config.yaml
n_layer: 13
d_model: 256
n_experts: 64
experts_per_token: 4
d_expert: 96
d_shared_expert: 128
activation: "gelu"
moe_layers: [1, 2, 3, 4, 5, 6, 7, 8, 9, 10, 11, 12]
router_score: "softmax"
normalize_top_k: false
routed_scale: 4.0
balance_loss: 0.00555
balance_bias: false
router_z_loss: 0.001
n_groups: 4
groups_per_token: 2
init_std_router: 0.019
lr_router: 0.000518
vocab_size: 32768
norm: "layernorm"
norm_eps: 1e-05
tie_embeddings: true
optimizer: "soap_variant"
lr: 0.00247
beta1: 0.95
beta2: 0.95
grad_clip: 0.5
batch_tokens: 65536
seq_len: 512
train_tokens: 343400000
steps: 5240
dataset: "wikipedia_en"
Below are experts of layer 7 (counted from 0) of a mixture-of-experts language model. Rows are named router (the router's row for the expert), up (a neuron's input weights, with its number) and show model dimensions 0-255. Each number is 50 + 10 x the weight over its row's rms, rounded and kept within 0 to 99.
After each expert's rows: a language model's description of what the expert responds to. This comes from a sample of Wikipedia text that the model never trained on.

# expert 5
router:54 27 55 44 70 51 65 43 57 49 43 55 57 29 55 39 55 54 52 51 41 40 49 40 57 42 50 59 61 45 43 59 58 55 37 64 66 48 35 52 67 57 41 37 47 35 56 61 51 63 40 57 68 45 42 34 40 47 69 36 59 56 37 61 48 60 64 59 60 37 38 71 40 33 64 65 37 56 51 34 59 56 43 35 64 37 31 66 55 42 59 69 38 63 59 58 43 51 61 42 38 58 40 42 61 65 60 57 43 34 42 62 61 45 59 55 37 44 31 42 63 34 52 66 70 36 36 44 45 51 59 60 52 55 58 49 44 40 62 37 54 54 39 39 35 52 42 45 41 58 43 60 60 53 38 58 49 52 61 56 48 46 49 64 42 38 44 64 64 36 50 49 55 45 59 47 50 55 49 39 57 42 41 51 56 45 43 59 67 57 62 51 38 34 53 38 42 52 41 34 53 58 69 38 57 52 43 42 45 46 63 43 52 48 45 44 53 59 61 40 45 47 45 40 63 41 55 56 40 38 42 42 62 68 50 47 44 37 43 62 56 39 61 66 70 63 39 57 59 47 66 49 51 53 47 47
up0:47 50 58 36 56 37 66 22 43 48 49 50 51 45 50 43 50 50 50 55 51 46 52 51 59 43 50 50 50 41 50 52 46 53 35 60 47 52 67 51 56 34 52 50 40 35 47 48 55 45 41 51 50 38 47 36 51 45 51 44 61 48 50 50 37 67 54 61 50 47 51 46 49 44 50 49 50 50 63 53 52 53 40 49 57 37 50 72 44 30 51 49 55 50 63 51 46 59 50 46 31 54 72 45 49 50 65 63 54 37 64 47 66 31 68 60 45 49 31 50 52 46 46 55 48 45 51 45 50 45 50 93 55 65 55 57 57 44 56 38 53 49 36 37 47 64 48 49 43 48 35 52 67 50 99 49 49 54 54 70 67 51 43 44 61 48 50 50 53 49 45 11 59 37 91 50 52 50 47 53 63 42 19 50 49 50 53 45 59 45 54 50 43 48 46 48 45 60 54 29 69 52 61 47 57 57 58 53 48 56 60 47 52 40 57 49 58 34 65 32 35 51 43 51 68 46 53 52 50 48 50 50 50 42 49 47 42 28 43 60 51 48 50 54 59 53 50 56 44 57 53 49 51 56 49 40
Line breaks, section-heading == markers after blank lines, sentence-ending periods and closing quotes or parentheses, and table pipes starting rows.

# expert 37
router:60 37 60 44 70 45 62 46 46 45 49 52 65 35 60 35 57 55 50 50 42 38 58 40 49 35 58 63 64 41 41 54 63 58 45 67 58 54 44 49 59 43 38 46 39 40 55 61 43 62 47 48 57 46 43 38 35 49 60 35 61 52 27 57 49 65 67 54 68 44 34 68 35 32 64 65 50 65 50 47 57 57 48 37 68 34 41 67 48 40 58 62 51 59 55 57 47 58 62 38 45 60 35 39 59 59 59 63 40 39 41 50 61 48 49 50 39 43 43 36 65 33 46 54 63 38 31 43 50 50 58 54 56 63 60 49 37 40 56 48 59 66 44 43 29 64 35 50 46 60 39 65 62 51 45 57 58 50 63 61 48 42 56 61 49 40 47 69 63 41 50 46 56 39 60 54 57 66 53 49 60 42 41 55 57 51 51 58 62 56 57 51 32 33 53 37 37 55 41 25 54 58 74 43 57 54 41 29 44 44 59 40 51 56 46 41 53 64 58 45 50 39 51 44 61 46 51 51 41 38 40 35 58 65 55 48 45 42 54 59 44 43 51 68 70 60 37 58 56 47 63 40 39 45 49 55
up0:48 39 49 42 52 38 82 47 44 46 55 62 47 46 51 27 50 38 52 60 49 66 81 36 55 51 50 64 56 51 46 80 47 47 37 64 55 53 49 46 69 58 39 31 43 30 51 48 79 47 46 55 36 48 52 53 51 48 49 55 57 72 44 42 56 52 52 50 50 55 50 50 53 42 68 55 46 50 47 42 50 86 41 41 46 44 55 46 23 61 58 50 47 55 52 69 36 57 52 48 50 49 56 33 46 51 52 66 42 55 47 62 70 40 57 53 48 51 49 50 49 62 48 40 50 50 31 63 49 43 36 61 56 50 54 73 46 25 60 42 57 51 49 19 52 52 55 41 50 50 51 47 55 36 47 37 48 52 51 45 46 48 63 42 40 61 61 58 73 47 61 48 56 65 56 47 55 53 32 34 51 45 62 50 49 53 45 42 54 48 50 54 49 46 48 48 30 51 54 47 50 50 57 51 51 50 51 46 45 47 53 57 48 44 71 49 81 48 49 49 49 49 47 59 45 55 51 59 34 14 59 39 50 55 47 47 54 56 40 59 51 42 50 48 51 38 42 59 58 40 51 51 51 43 69 46
Country codes, place or organization names and number pieces in tables, stats and infoboxes, such as SUI, Canada, 100.00, ratio.

# expert 55
router:57 39 56 60 57 63 46 32 33 47 57 33 54 34 67 40 44 53 41 56 36 35 59 34 47 43 67 59 60 40 31 68 62 66 42 55 47 62 40 50 61 54 47 42 32 43 51 54 61 55 27 53 49 42 54 40 42 46 64 37 56 66 46 63 42 51 61 63 68 47 47 68 51 40 52 55 51 61 51 49 49 47 47 47 59 45 44 72 39 43 53 77 41 61 56 47 46 65 48 43 43 54 43 47 72 63 52 66 41 38 50 60 51 45 49 58 44 60 24 48 72 50 48 51 60 39 44 27 27 56 56 50 51 60 61 43 34 52 56 45 49 49 36 53 33 65 47 52 48 51 50 60 50 42 51 45 64 39 58 53 51 34 60 53 49 37 39 66 53 49 58 54 57 32 55 59 48 54 51 42 70 43 47 54 56 43 49 53 64 54 57 66 39 53 41 36 49 53 37 43 45 52 61 39 68 64 48 33 45 43 70 40 67 45 47 27 59 46 53 43 50 44 34 56 59 43 53 51 46 42 37 40 53 59 36 51 42 55 52 61 50 52 54 59 50 59 26 55 54 49 71 50 49 53 65 60
up0:60 50 49 53 50 55 61 60 25 40 47 77 52 52 71 61 49 52 49 55 48 50 54 26 27 49 58 50 50 48 42 48 45 55 49 57 48 52 47 50 51 52 31 56 50 51 51 43 49 47 50 50 50 50 58 42 55 50 49 54 50 56 61 23 52 49 55 53 48 46 49 51 49 50 56 43 28 73 50 52 65 53 50 49 51 51 50 54 49 60 55 31 65 53 50 36 50 49 50 53 50 50 72 53 48 50 56 52 52 51 50 40 51 55 53 45 50 50 63 50 20 55 50 46 39 67 53 46 50 48 48 50 47 43 59 50 50 43 43 42 60 22 49 42 50 59 90 11 49 50 58 33 66 49 16 44 50 50 52 53 42 49 39 48 25 50 50 63 50 67 52 50 49 49 32 47 55 46 49 51 50 49 59 51 51 54 59 49 47 50 52 30 50 44 54 49 50 44 50 50 84 50 50 60 52 54 52 37 50 43 51 51 47 52 62 48 52 49 49 49 50 51 38 44 48 38 51 50 47 75 52 40 53 50 24 50 55 37 33 59 18 43 57 49 51 59 60 48 55 50 88 49 58 50 41 31
Century prefixes of years such as 199, 201, 202, and en dashes in tennis scores and year ranges like 6–4, 1890–1893.

# expert 53
router:59 28 60 44 57 50 56 37 55 34 45 62 66 49 58 40 48 59 48 61 54 54 55 46 56 43 57 58 40 49 44 50 67 45 29 57 53 51 39 39 64 49 34 44 44 35 39 59 42 50 45 62 60 32 36 52 40 44 60 52 55 52 47 60 40 52 51 62 69 46 37 56 52 38 77 51 43 55 49 47 53 55 29 39 70 41 43 66 56 47 63 66 46 54 51 41 40 58 60 42 41 58 47 47 61 50 70 55 41 46 50 46 70 37 61 62 50 40 38 39 48 39 46 62 63 52 37 45 40 56 48 44 48 46 49 68 38 52 66 39 51 60 38 48 52 51 48 44 37 51 45 53 63 38 53 59 45 44 60 48 63 40 50 68 46 39 61 60 52 53 48 53 72 43 66 63 55 59 40 38 65 40 41 45 71 31 55 58 69 72 55 43 45 42 44 48 41 76 37 63 55 69 57 46 56 55 52 46 42 55 53 46 58 28 54 48 57 47 57 44 50 46 44 43 52 45 64 51 40 42 23 32 54 52 55 44 45 45 30 53 56 48 44 66 58 63 56 55 28 46 60 29 48 61 54 50
up0:39 47 50 48 51 54 75 50 51 51 54 60 52 43 64 52 50 48 42 69 16 49 43 53 50 51 56 49 46 50 53 44 45 60 10 67 45 50 44 49 38 44 59 54 56 41 53 55 80 58 48 76 41 32 23 54 56 47 55 54 60 52 58 47 59 52 66 39 57 57 41 50 50 60 48 76 48 64 50 49 47 51 51 50 52 49 52 49 53 45 44 51 50 40 81 51 58 54 48 46 52 44 74 35 65 50 65 49 50 48 40 58 50 53 50 88 41 57 25 25 57 54 50 85 47 51 46 36 39 50 66 50 65 47 49 50 41 50 42 61 47 52 49 39 42 55 51 64 54 50 41 48 52 48 44 50 50 49 50 51 49 50 64 34 50 55 33 52 56 50 55 49 65 50 60 56 53 45 53 46 66 53 41 51 49 43 44 68 37 50 50 46 43 51 50 50 50 49 54 47 50 54 63 45 50 81 38 51 51 46 51 51 64 58 51 49 44 50 51 50 53 45 55 39 51 49 50 54 51 54 53 47 53 50 40 44 38 23 52 57 31 54 66 52 62 48 45 58 47 46 49 20 51 49 53 49
Opening quotes and apostrophes, "no", and capitalized word beginnings like Sch, Ex, Br, Nor at the start of names or terms.

# expert 16
router:48 41 69 39 68 44 59 43 49 48 47 47 64 30 62 41 61 54 52 53 43 38 61 50 55 43 56 61 66 40 45 64 62 62 37 69 59 48 46 56 47 51 45 35 49 40 50 66 45 59 34 53 60 36 31 36 27 53 56 49 63 48 52 59 48 59 64 51 53 44 42 66 47 43 62 63 42 45 46 56 46 61 46 39 54 46 41 62 43 52 56 55 31 62 47 46 38 59 51 46 34 58 44 46 63 52 55 62 44 43 27 49 56 44 69 52 39 48 38 36 66 40 42 61 67 34 42 39 54 46 60 53 49 64 43 49 35 42 57 51 67 69 40 44 35 66 35 47 47 56 46 57 60 48 45 52 55 41 65 56 53 36 44 59 45 45 46 74 66 36 47 50 56 44 58 50 52 67 25 37 62 46 44 58 58 40 47 60 60 56 56 52 34 35 61 45 34 70 37 38 51 55 67 36 70 56 43 48 36 44 65 49 55 48 57 42 56 73 57 48 36 46 58 53 66 48 53 58 42 48 45 46 61 54 47 47 51 45 42 54 47 59 59 55 60 60 19 46 46 62 57 58 41 43 39 47
up26:51 43 49 53 50 58 61 60 49 56 52 53 45 38 74 50 67 47 55 49 51 39 50 30 70 56 49 40 84 58 59 50 51 50 57 47 65 50 38 51 44 54 45 37 47 51 35 83 79 49 48 48 51 50 47 15 46 57 53 49 59 57 51 40 31 46 49 49 36 49 48 50 30 50 57 45 38 45 51 51 51 49 43 55 35 47 27 64 51 41 68 49 56 49 57 32 51 73 40 58 53 64 49 50 49 50 50 57 50 52 46 48 58 52 81 57 49 62 50 38 49 44 53 50 46 47 57 16 54 45 57 52 48 60 52 49 48 42 50 60 70 52 48 44 59 76 37 61 54 48 71 61 50 46 52 40 41 41 50 79 26 53 44 54 48 63 34 63 39 56 60 38 47 60 47 57 48 54 11 45 52 46 50 51 38 50 50 49 52 51 43 59 48 37 59 52 46 49 46 47 54 65 46 46 54 43 49 61 65 60 52 49 57 47 47 51 47 48 50 51 59 37 50 57 49 50 57 47 50 25 51 46 51 52 50 52 49 51 49 49 49 54 36 48 44 50 38 47 49 65 55 53 40 53 31 52
Venue and place words plus table cell separators in sports schedules and results, such as Field, Stadium, Park, Texas, and pipes after scores.

# expert 33
router:64 34 55 45 76 43 62 42 45 50 49 45 64 35 61 36 53 50 57 61 45 40 60 45 52 32 66 63 69 39 33 59 63 59 46 62 58 55 38 42 60 49 49 44 38 40 61 57 51 65 41 49 65 41 50 39 36 40 65 41 65 53 29 53 50 65 61 57 58 45 33 64 44 42 60 52 46 59 45 40 54 58 35 39 63 40 38 71 44 37 56 66 49 69 56 57 51 55 62 41 41 62 49 43 64 60 64 54 43 32 46 55 59 52 51 53 39 48 43 41 65 36 50 61 71 33 29 42 50 58 59 56 50 56 55 45 37 41 58 50 56 51 47 44 33 61 33 52 40 58 41 65 56 46 44 60 50 50 68 62 46 49 57 53 43 32 48 62 55 33 46 47 55 43 63 48 61 60 45 43 65 46 37 56 63 49 48 59 59 64 53 54 38 38 57 41 40 65 40 25 50 62 73 44 69 53 41 40 44 49 58 43 58 49 55 41 55 65 57 39 51 46 46 41 55 42 62 50 35 46 43 38 61 61 48 44 48 33 46 56 54 37 56 63 65 51 36 51 48 49 61 43 50 48 39 59
up0:48 50 47 49 50 55 50 56 54 47 52 44 52 42 56 42 54 60 42 66 31 49 65 29 49 42 53 53 58 50 50 50 52 48 52 53 57 69 42 58 94 23 50 31 29 53 52 50 46 52 31 58 52 32 48 42 45 54 48 50 56 62 57 54 19 48 70 61 44 41 43 73 49 30 54 76 47 45 41 58 51 70 46 38 50 41 45 55 29 53 46 55 54 50 50 33 18 68 46 46 50 54 51 34 50 57 63 59 44 52 49 44 48 42 60 50 33 52 33 63 55 27 49 59 51 50 49 35 50 62 51 60 63 46 49 53 54 50 79 32 98 46 52 48 47 60 51 49 52 48 44 39 57 63 53 44 52 55 66 40 50 51 45 47 41 48 53 56 52 50 52 50 53 48 61 51 37 53 48 46 53 48 50 46 49 56 51 52 50 58 50 56 49 51 60 47 52 50 43 47 50 51 54 50 55 59 50 27 51 50 68 43 47 47 54 46 59 55 52 49 50 44 49 61 53 29 68 51 54 46 36 52 50 64 33 46 52 41 45 62 48 43 51 62 55 50 49 55 36 48 64 54 47 55 54 37
Invisible marker characters in coordinate strings like W﻿ / ﻿27.33, table header rows like Votes, Total, and year prefixes like 199.

# expert 25
router:60 41 57 42 68 45 62 40 42 38 46 50 63 33 58 41 57 49 50 52 44 42 57 46 57 40 54 63 58 44 40 56 66 58 42 64 63 54 43 55 58 47 47 43 35 34 58 60 45 60 34 53 64 34 43 39 36 44 64 37 61 61 32 57 46 68 62 61 62 45 35 66 37 35 60 63 47 55 43 34 57 56 43 38 63 39 28 71 38 37 52 54 37 57 63 55 57 50 59 38 34 52 44 44 55 61 54 57 41 32 40 60 60 50 54 51 41 40 40 43 66 34 46 60 71 39 35 41 49 53 58 57 57 55 52 50 40 44 53 43 47 64 43 39 30 63 39 47 49 60 44 67 56 44 42 53 54 46 57 59 49 38 53 63 44 40 38 65 53 42 53 50 52 40 60 53 58 62 44 42 65 36 45 52 58 50 42 58 56 57 55 55 33 23 54 33 33 57 36 34 59 61 72 39 67 59 45 38 41 50 64 44 54 40 48 43 49 60 58 34 43 42 50 38 59 45 59 49 41 42 44 35 59 66 50 46 44 38 47 56 56 34 53 65 60 56 38 59 54 50 59 52 41 45 45 52
up2:41 52 51 41 50 50 50 40 46 52 48 51 33 50 50 41 64 66 53 63 48 48 45 45 41 45 49 52 50 48 39 28 37 55 48 62 63 47 40 56 55 66 50 74 50 28 68 50 82 50 55 49 61 31 49 38 68 29 78 48 50 45 47 59 47 68 46 38 70 35 51 52 27 47 44 58 43 49 41 51 59 68 34 17 51 49 49 47 53 47 42 49 27 49 58 51 48 43 50 45 57 52 55 52 36 62 39 50 57 49 48 52 36 56 47 50 41 54 51 54 47 44 54 59 72 46 62 44 51 55 48 36 53 67 49 47 53 52 51 36 48 53 55 50 43 54 35 55 32 78 54 56 53 50 48 59 55 50 62 52 45 52 85 49 37 60 51 46 75 54 42 38 41 48 50 51 33 40 45 57 55 53 41 57 45 36 60 77 48 45 47 54 39 53 50 46 45 51 43 56 50 58 47 50 51 36 47 53 45 61 49 50 49 45 61 46 53 53 52 58 48 53 46 50 56 54 43 81 59 57 53 42 46 45 44 56 44 19 53 47 33 54 50 45 69 50 55 33 51 51 50 55 51 28 49 45
Line breaks ending table rows, list items and infobox lines, plus digits numbering tracks or list entries, e.g. 4:43.

# expert 51
router:58 37 63 36 57 49 67 48 40 44 51 51 58 37 64 40 60 57 55 52 41 44 74 51 49 25 61 68 60 40 46 56 57 48 49 72 50 48 36 45 57 44 44 45 51 42 58 46 51 57 46 47 52 30 40 36 36 58 65 48 62 57 58 55 46 76 47 52 50 42 47 67 48 46 57 63 49 52 53 29 45 58 46 43 62 41 30 52 39 34 56 62 48 59 59 54 51 57 53 45 30 60 55 41 51 69 56 60 36 47 42 60 52 57 59 51 46 57 32 31 66 38 42 58 64 36 44 41 52 65 52 55 61 49 47 40 36 52 53 44 57 54 42 45 21 63 30 48 39 55 36 64 55 53 57 58 49 53 58 59 53 39 57 50 49 47 36 60 54 36 50 49 58 43 61 56 44 64 34 43 48 52 32 62 65 46 61 57 68 56 49 53 33 43 49 47 27 67 28 42 44 49 66 41 65 62 43 52 45 49 57 45 65 31 49 36 47 49 59 42 36 50 47 37 62 44 52 47 37 49 47 40 59 42 49 44 37 47 54 63 57 45 55 50 57 67 22 59 55 54 63 44 42 52 49 39
up2:55 51 62 34 56 56 47 50 33 43 66 43 49 45 61 49 53 54 51 39 51 49 50 52 36 43 49 61 55 59 50 44 51 45 30 52 52 52 35 48 51 50 51 58 53 54 49 34 33 52 50 58 75 42 42 33 42 35 50 50 51 55 51 35 40 51 58 49 48 43 48 51 51 53 57 49 39 51 57 61 66 75 41 43 52 52 46 56 65 48 53 47 52 50 49 49 51 43 52 49 48 50 49 57 50 51 48 47 47 52 58 44 47 40 49 52 49 49 44 20 66 53 44 51 57 53 33 20 52 46 49 64 68 49 48 48 59 48 44 34 69 50 42 50 36 53 59 51 52 78 46 37 49 59 67 78 47 57 53 45 50 58 50 65 16 51 52 43 76 46 51 39 50 56 63 58 54 55 36 48 74 48 33 74 71 41 51 51 37 56 50 49 44 47 49 56 40 47 50 28 65 73 55 38 58 60 42 48 52 39 65 51 50 51 45 52 71 46 39 51 61 18 48 47 52 53 53 47 52 50 42 47 65 50 50 51 53 54 52 51 26 24 59 60 57 48 66 50 32 69 49 33 50 53 45 54
Punctuation after stadium or building names before the city, and words like located, built, opened, District in place descriptions.

# expert 45
router:50 45 63 46 66 60 61 34 32 35 54 34 52 41 57 44 49 53 57 60 39 54 64 49 47 45 73 71 54 42 42 55 70 47 27 48 43 58 51 43 69 40 28 52 41 49 55 53 51 55 46 56 50 35 40 43 39 32 54 58 63 67 35 41 35 53 52 68 54 36 43 52 59 42 52 59 41 48 60 45 58 60 51 47 56 39 45 45 43 43 63 47 44 49 60 34 37 69 58 35 28 52 59 40 48 53 66 62 46 42 48 49 63 44 57 56 54 45 36 48 57 32 36 57 49 46 41 54 34 50 68 62 67 56 63 60 47 62 53 50 59 51 47 44 43 65 50 48 36 59 40 57 57 50 49 42 36 39 55 60 64 52 57 65 42 40 47 63 68 49 62 46 63 55 72 43 49 51 29 47 47 30 46 52 55 33 51 47 69 57 68 60 47 42 51 50 32 62 45 54 60 65 49 44 56 65 41 39 43 37 64 50 64 47 38 41 48 47 49 38 64 42 41 47 53 37 45 55 46 48 30 53 60 57 33 46 44 59 40 56 45 43 40 60 63 56 34 63 35 52 54 42 46 52 61 43
up2:50 51 55 48 82 46 60 47 39 18 48 55 49 50 50 28 39 54 63 33 28 37 57 20 65 51 57 46 52 37 12 50 49 49 55 51 55 54 50 59 49 38 48 55 53 48 49 52 53 51 51 59 26 46 52 49 81 51 50 55 50 65 44 50 52 57 58 51 53 52 50 53 49 51 52 46 50 60 51 29 52 51 51 47 45 49 41 49 40 52 25 48 49 50 50 52 23 41 42 50 51 39 48 49 51 51 52 68 51 49 82 60 50 44 51 57 51 48 55 55 59 46 54 48 52 49 55 46 40 47 50 50 51 70 50 72 50 56 49 51 65 53 47 50 49 50 50 51 17 51 51 49 52 46 38 50 79 53 49 48 51 50 50 50 49 50 68 49 50 34 65 20 52 50 52 40 58 37 47 49 68 50 48 48 56 56 68 57 50 53 33 51 49 50 50 50 48 51 50 51 38 67 51 40 49 48 51 51 41 32 50 50 74 56 48 49 58 23 45 67 42 71 49 47 49 43 53 51 50 38 38 52 51 38 50 24 50 53 48 54 34 55 49 61 45 68 50 53 50 61 40 50 62 53 37 49
First subword pieces of words, often prefixes, such as in in indifferent, dis, semi, un, re, left in left-wing.

# expert 35
router:63 47 53 50 77 56 55 42 31 25 50 45 48 49 51 41 53 53 53 49 43 48 48 35 40 43 50 51 58 51 40 52 51 60 46 63 55 66 47 42 43 34 25 49 43 35 50 61 43 64 51 63 45 40 29 44 47 55 57 58 44 63 48 45 47 51 62 63 40 55 34 61 59 34 63 58 28 61 49 48 59 64 56 28 55 35 43 51 46 54 52 53 52 56 54 42 53 49 52 34 37 70 53 52 66 60 45 56 43 46 48 67 70 50 49 52 52 57 50 37 65 42 23 51 71 42 41 44 47 51 53 49 64 57 56 56 49 46 68 37 60 58 34 49 28 55 47 44 45 63 34 65 62 70 46 60 51 50 56 47 63 41 54 49 38 39 41 53 59 47 50 42 63 52 58 52 41 44 40 43 48 48 37 56 69 43 41 50 61 79 72 62 45 52 45 55 42 51 52 50 50 64 47 45 49 71 40 47 51 42 65 43 72 49 49 42 55 55 52 50 65 57 39 59 57 27 46 53 43 45 39 36 74 56 47 42 53 55 39 43 43 40 58 66 47 49 41 46 37 63 57 44 54 62 56 45
up0:64 44 54 51 43 54 39 44 28 55 49 57 48 50 41 34 49 47 50 50 49 32 57 49 74 50 51 56 53 44 48 50 63 46 34 51 57 78 85 48 45 49 51 49 34 52 58 32 47 52 48 60 48 50 52 52 43 49 50 47 50 51 50 48 68 50 59 44 51 48 48 49 24 37 54 46 65 68 49 50 50 70 50 22 41 49 23 50 44 48 55 52 50 47 67 49 71 50 57 55 50 50 58 60 51 49 54 83 50 51 49 49 56 51 41 50 44 47 50 49 45 45 47 99 41 49 56 51 48 59 50 59 52 49 56 58 50 44 50 28 48 44 45 51 50 50 50 41 14 54 50 46 56 68 49 50 49 46 51 47 31 46 50 40 50 43 38 50 46 50 50 66 53 50 50 52 43 56 52 51 53 49 46 43 54 52 53 50 50 57 49 51 50 58 53 49 48 52 51 51 70 46 51 54 50 50 44 42 50 46 79 41 43 12 29 41 50 15 25 48 55 50 38 48 53 53 50 55 50 53 49 40 48 60 50 51 50 49 50 51 54 49 62 50 51 41 47 53 25 48 49 61 38 50 58 52
Articles a, the, an after verbs or commas in ordinary prose, plus word pieces like an in scan, swan, Scanlon.

# expert 18
router:57 42 58 33 73 46 50 45 43 34 46 49 72 32 60 45 61 56 45 52 43 39 49 41 43 40 57 59 67 36 33 63 62 59 38 64 54 55 38 50 59 43 40 32 34 45 44 59 48 59 38 54 56 38 48 33 46 51 69 41 60 53 32 60 46 68 69 59 65 46 39 66 37 28 64 67 36 54 49 46 62 58 47 34 60 50 30 60 61 45 51 57 48 57 59 52 48 54 54 42 29 62 34 43 52 59 52 58 53 37 33 65 51 52 63 51 36 50 36 50 64 30 40 63 62 39 36 41 48 56 65 58 61 59 53 48 37 34 52 38 58 53 47 38 50 57 33 48 43 62 48 61 53 51 48 61 66 48 56 50 49 43 61 64 49 43 55 48 60 42 56 58 60 37 61 47 50 59 52 39 54 47 40 49 58 52 41 56 52 55 55 61 46 42 58 36 49 62 31 45 58 49 73 40 68 62 32 38 42 48 67 39 50 48 43 46 52 53 65 41 51 40 51 46 59 37 53 53 46 36 45 38 66 60 51 44 47 40 53 57 40 47 56 64 66 46 28 58 44 49 48 40 49 43 51 49
up0:53 46 76 50 63 40 55 44 46 36 51 50 50 50 57 50 51 50 25 53 47 58 51 54 44 51 71 71 44 42 22 57 48 53 53 51 48 50 46 43 48 49 48 37 53 50 47 77 50 50 54 49 48 48 20 40 51 50 52 51 64 59 51 56 50 47 42 59 59 53 39 62 53 48 71 47 45 51 36 57 48 52 50 52 60 49 43 61 48 48 45 40 50 58 75 48 37 60 52 49 51 54 61 55 45 48 50 66 09 34 44 41 49 52 46 56 46 51 41 49 60 35 52 57 98 48 48 44 41 52 56 49 62 52 78 67 45 37 44 57 48 42 50 37 44 50 56 67 20 58 48 66 60 44 47 53 28 42 48 52 49 52 59 44 46 51 47 57 49 47 75 43 47 53 52 48 49 55 41 50 49 44 47 55 43 46 56 51 52 51 54 53 33 50 58 44 38 49 57 55 43 55 52 50 53 57 48 30 49 18 57 40 57 42 50 39 68 53 63 50 50 39 45 45 56 50 50 50 49 50 42 46 50 50 33 52 44 49 54 89 62 51 53 57 51 50 46 55 49 55 59 51 49 42 70 49
The second word of city names (St. Louis, San Francisco, New York, Los Angeles) and common given names such as John, Charles, José.

# expert 59
router:49 42 55 49 56 56 62 37 42 42 62 53 48 37 68 46 64 49 36 53 38 37 47 41 50 45 76 54 43 41 40 67 56 49 33 52 54 62 52 46 41 61 32 45 56 45 39 57 41 53 48 71 59 39 42 48 47 53 61 45 61 61 40 49 39 61 52 65 58 34 35 62 33 32 58 57 60 57 61 46 55 59 26 43 75 34 36 59 55 42 66 52 53 55 54 42 38 61 71 34 46 61 55 39 65 47 63 62 40 37 52 50 61 46 54 55 55 51 43 45 59 39 38 54 53 41 39 34 39 53 61 56 56 48 65 61 45 52 51 50 48 54 44 32 42 76 46 37 45 61 37 56 55 49 66 44 40 45 57 63 67 37 62 59 38 39 45 70 52 46 62 39 55 47 60 52 51 59 46 54 51 37 51 58 67 41 52 61 48 50 55 52 48 47 53 55 30 57 47 47 49 54 50 37 50 48 33 45 28 48 63 52 46 40 38 46 72 44 56 36 56 39 30 47 59 42 56 59 39 50 46 46 54 56 31 54 47 53 33 67 57 53 62 72 63 43 53 47 35 56 58 40 46 46 59 39
up0:54 54 50 50 50 47 59 49 51 50 58 49 46 51 51 74 49 67 66 50 67 33 52 52 43 51 43 52 55 56 50 49 51 35 50 59 58 55 48 28 60 48 39 21 59 50 49 32 42 49 50 54 51 49 51 52 44 36 50 51 45 43 54 46 45 49 52 58 51 50 09 50 45 51 49 57 51 39 50 51 54 56 50 49 34 17 69 46 47 49 53 27 64 50 49 53 05 57 20 43 49 50 48 48 49 49 54 44 47 69 51 48 70 57 58 50 64 44 50 65 47 41 65 58 40 52 47 51 48 45 67 53 33 48 53 52 50 41 44 48 66 48 49 70 47 65 46 38 17 50 52 49 51 43 47 49 50 37 50 48 49 43 52 48 60 53 52 50 50 51 91 54 76 50 46 38 50 78 42 49 50 50 53 52 46 59 75 41 66 58 57 52 49 50 54 50 51 49 50 50 48 53 47 63 49 45 53 48 77 53 70 50 49 48 35 43 45 51 57 49 53 49 48 46 50 49 52 66 48 50 43 49 50 50 49 48 50 53 46 48 46 53 50 47 65 54 50 50 34 50 78 51 49 50 49 43
Word-stem pieces following prefixes or articles, completed by suffixes like -ed, -ation, such as un-controll-able, dis-asters, In-cep-tion.

# expert 61
router:59 40 59 39 63 46 57 41 51 50 46 49 63 33 55 36 61 56 50 58 39 42 58 44 54 36 63 66 67 43 45 62 64 59 38 59 67 50 42 51 70 52 45 37 45 42 54 51 46 56 41 53 64 42 41 31 35 44 60 37 59 50 31 53 55 71 61 57 64 44 44 64 37 39 69 58 44 55 44 37 56 62 41 45 68 38 37 70 42 45 54 58 39 61 56 53 44 53 61 40 45 60 43 45 54 66 59 61 45 36 41 52 57 49 59 53 30 38 37 43 67 39 39 62 66 33 36 44 43 56 59 55 55 59 59 49 42 42 54 45 49 61 47 39 37 64 29 45 44 64 36 66 63 52 46 55 54 50 61 58 54 40 52 59 55 42 42 67 57 41 55 53 59 36 56 53 57 64 47 39 70 49 35 59 56 54 44 58 61 52 55 57 36 31 58 44 40 68 40 34 56 63 71 41 63 50 38 42 47 44 63 44 55 43 50 41 55 65 58 41 49 40 50 41 56 37 55 47 38 43 39 42 66 67 52 47 46 38 40 58 53 33 51 62 71 59 32 55 44 49 55 48 50 53 45 45
up0:39 47 56 22 55 48 55 53 51 54 51 37 46 34 51 32 53 63 44 63 30 47 49 44 51 44 50 52 53 51 50 55 41 57 53 58 43 50 50 49 48 44 61 41 24 38 50 45 55 54 31 50 56 53 43 52 44 46 60 15 49 57 47 47 52 51 65 54 75 50 50 54 50 63 45 51 50 49 59 61 39 54 53 47 49 46 44 47 45 58 47 93 52 52 56 46 80 50 50 48 49 57 48 53 51 55 58 41 37 48 66 46 45 44 48 41 65 49 46 50 68 45 43 49 39 45 49 44 42 63 56 50 51 55 49 50 50 55 67 45 70 57 10 54 47 51 00 52 48 52 33 49 55 40 59 81 50 50 50 53 65 49 53 50 57 47 37 63 51 49 61 49 47 48 46 43 49 48 47 50 52 37 50 51 50 53 59 60 66 50 49 51 38 53 47 44 53 52 26 50 49 52 53 46 45 47 27 67 44 51 53 51 56 47 53 42 50 54 51 60 37 60 45 47 57 49 61 45 60 49 26 47 53 53 35 42 51 63 62 50 45 63 59 53 39 68 33 49 49 52 51 50 63 60 50 53
Opening pieces of proper names, initials and codes in lists and credits, such as P. albicinctus, Philip J. Fry, PER, PETA.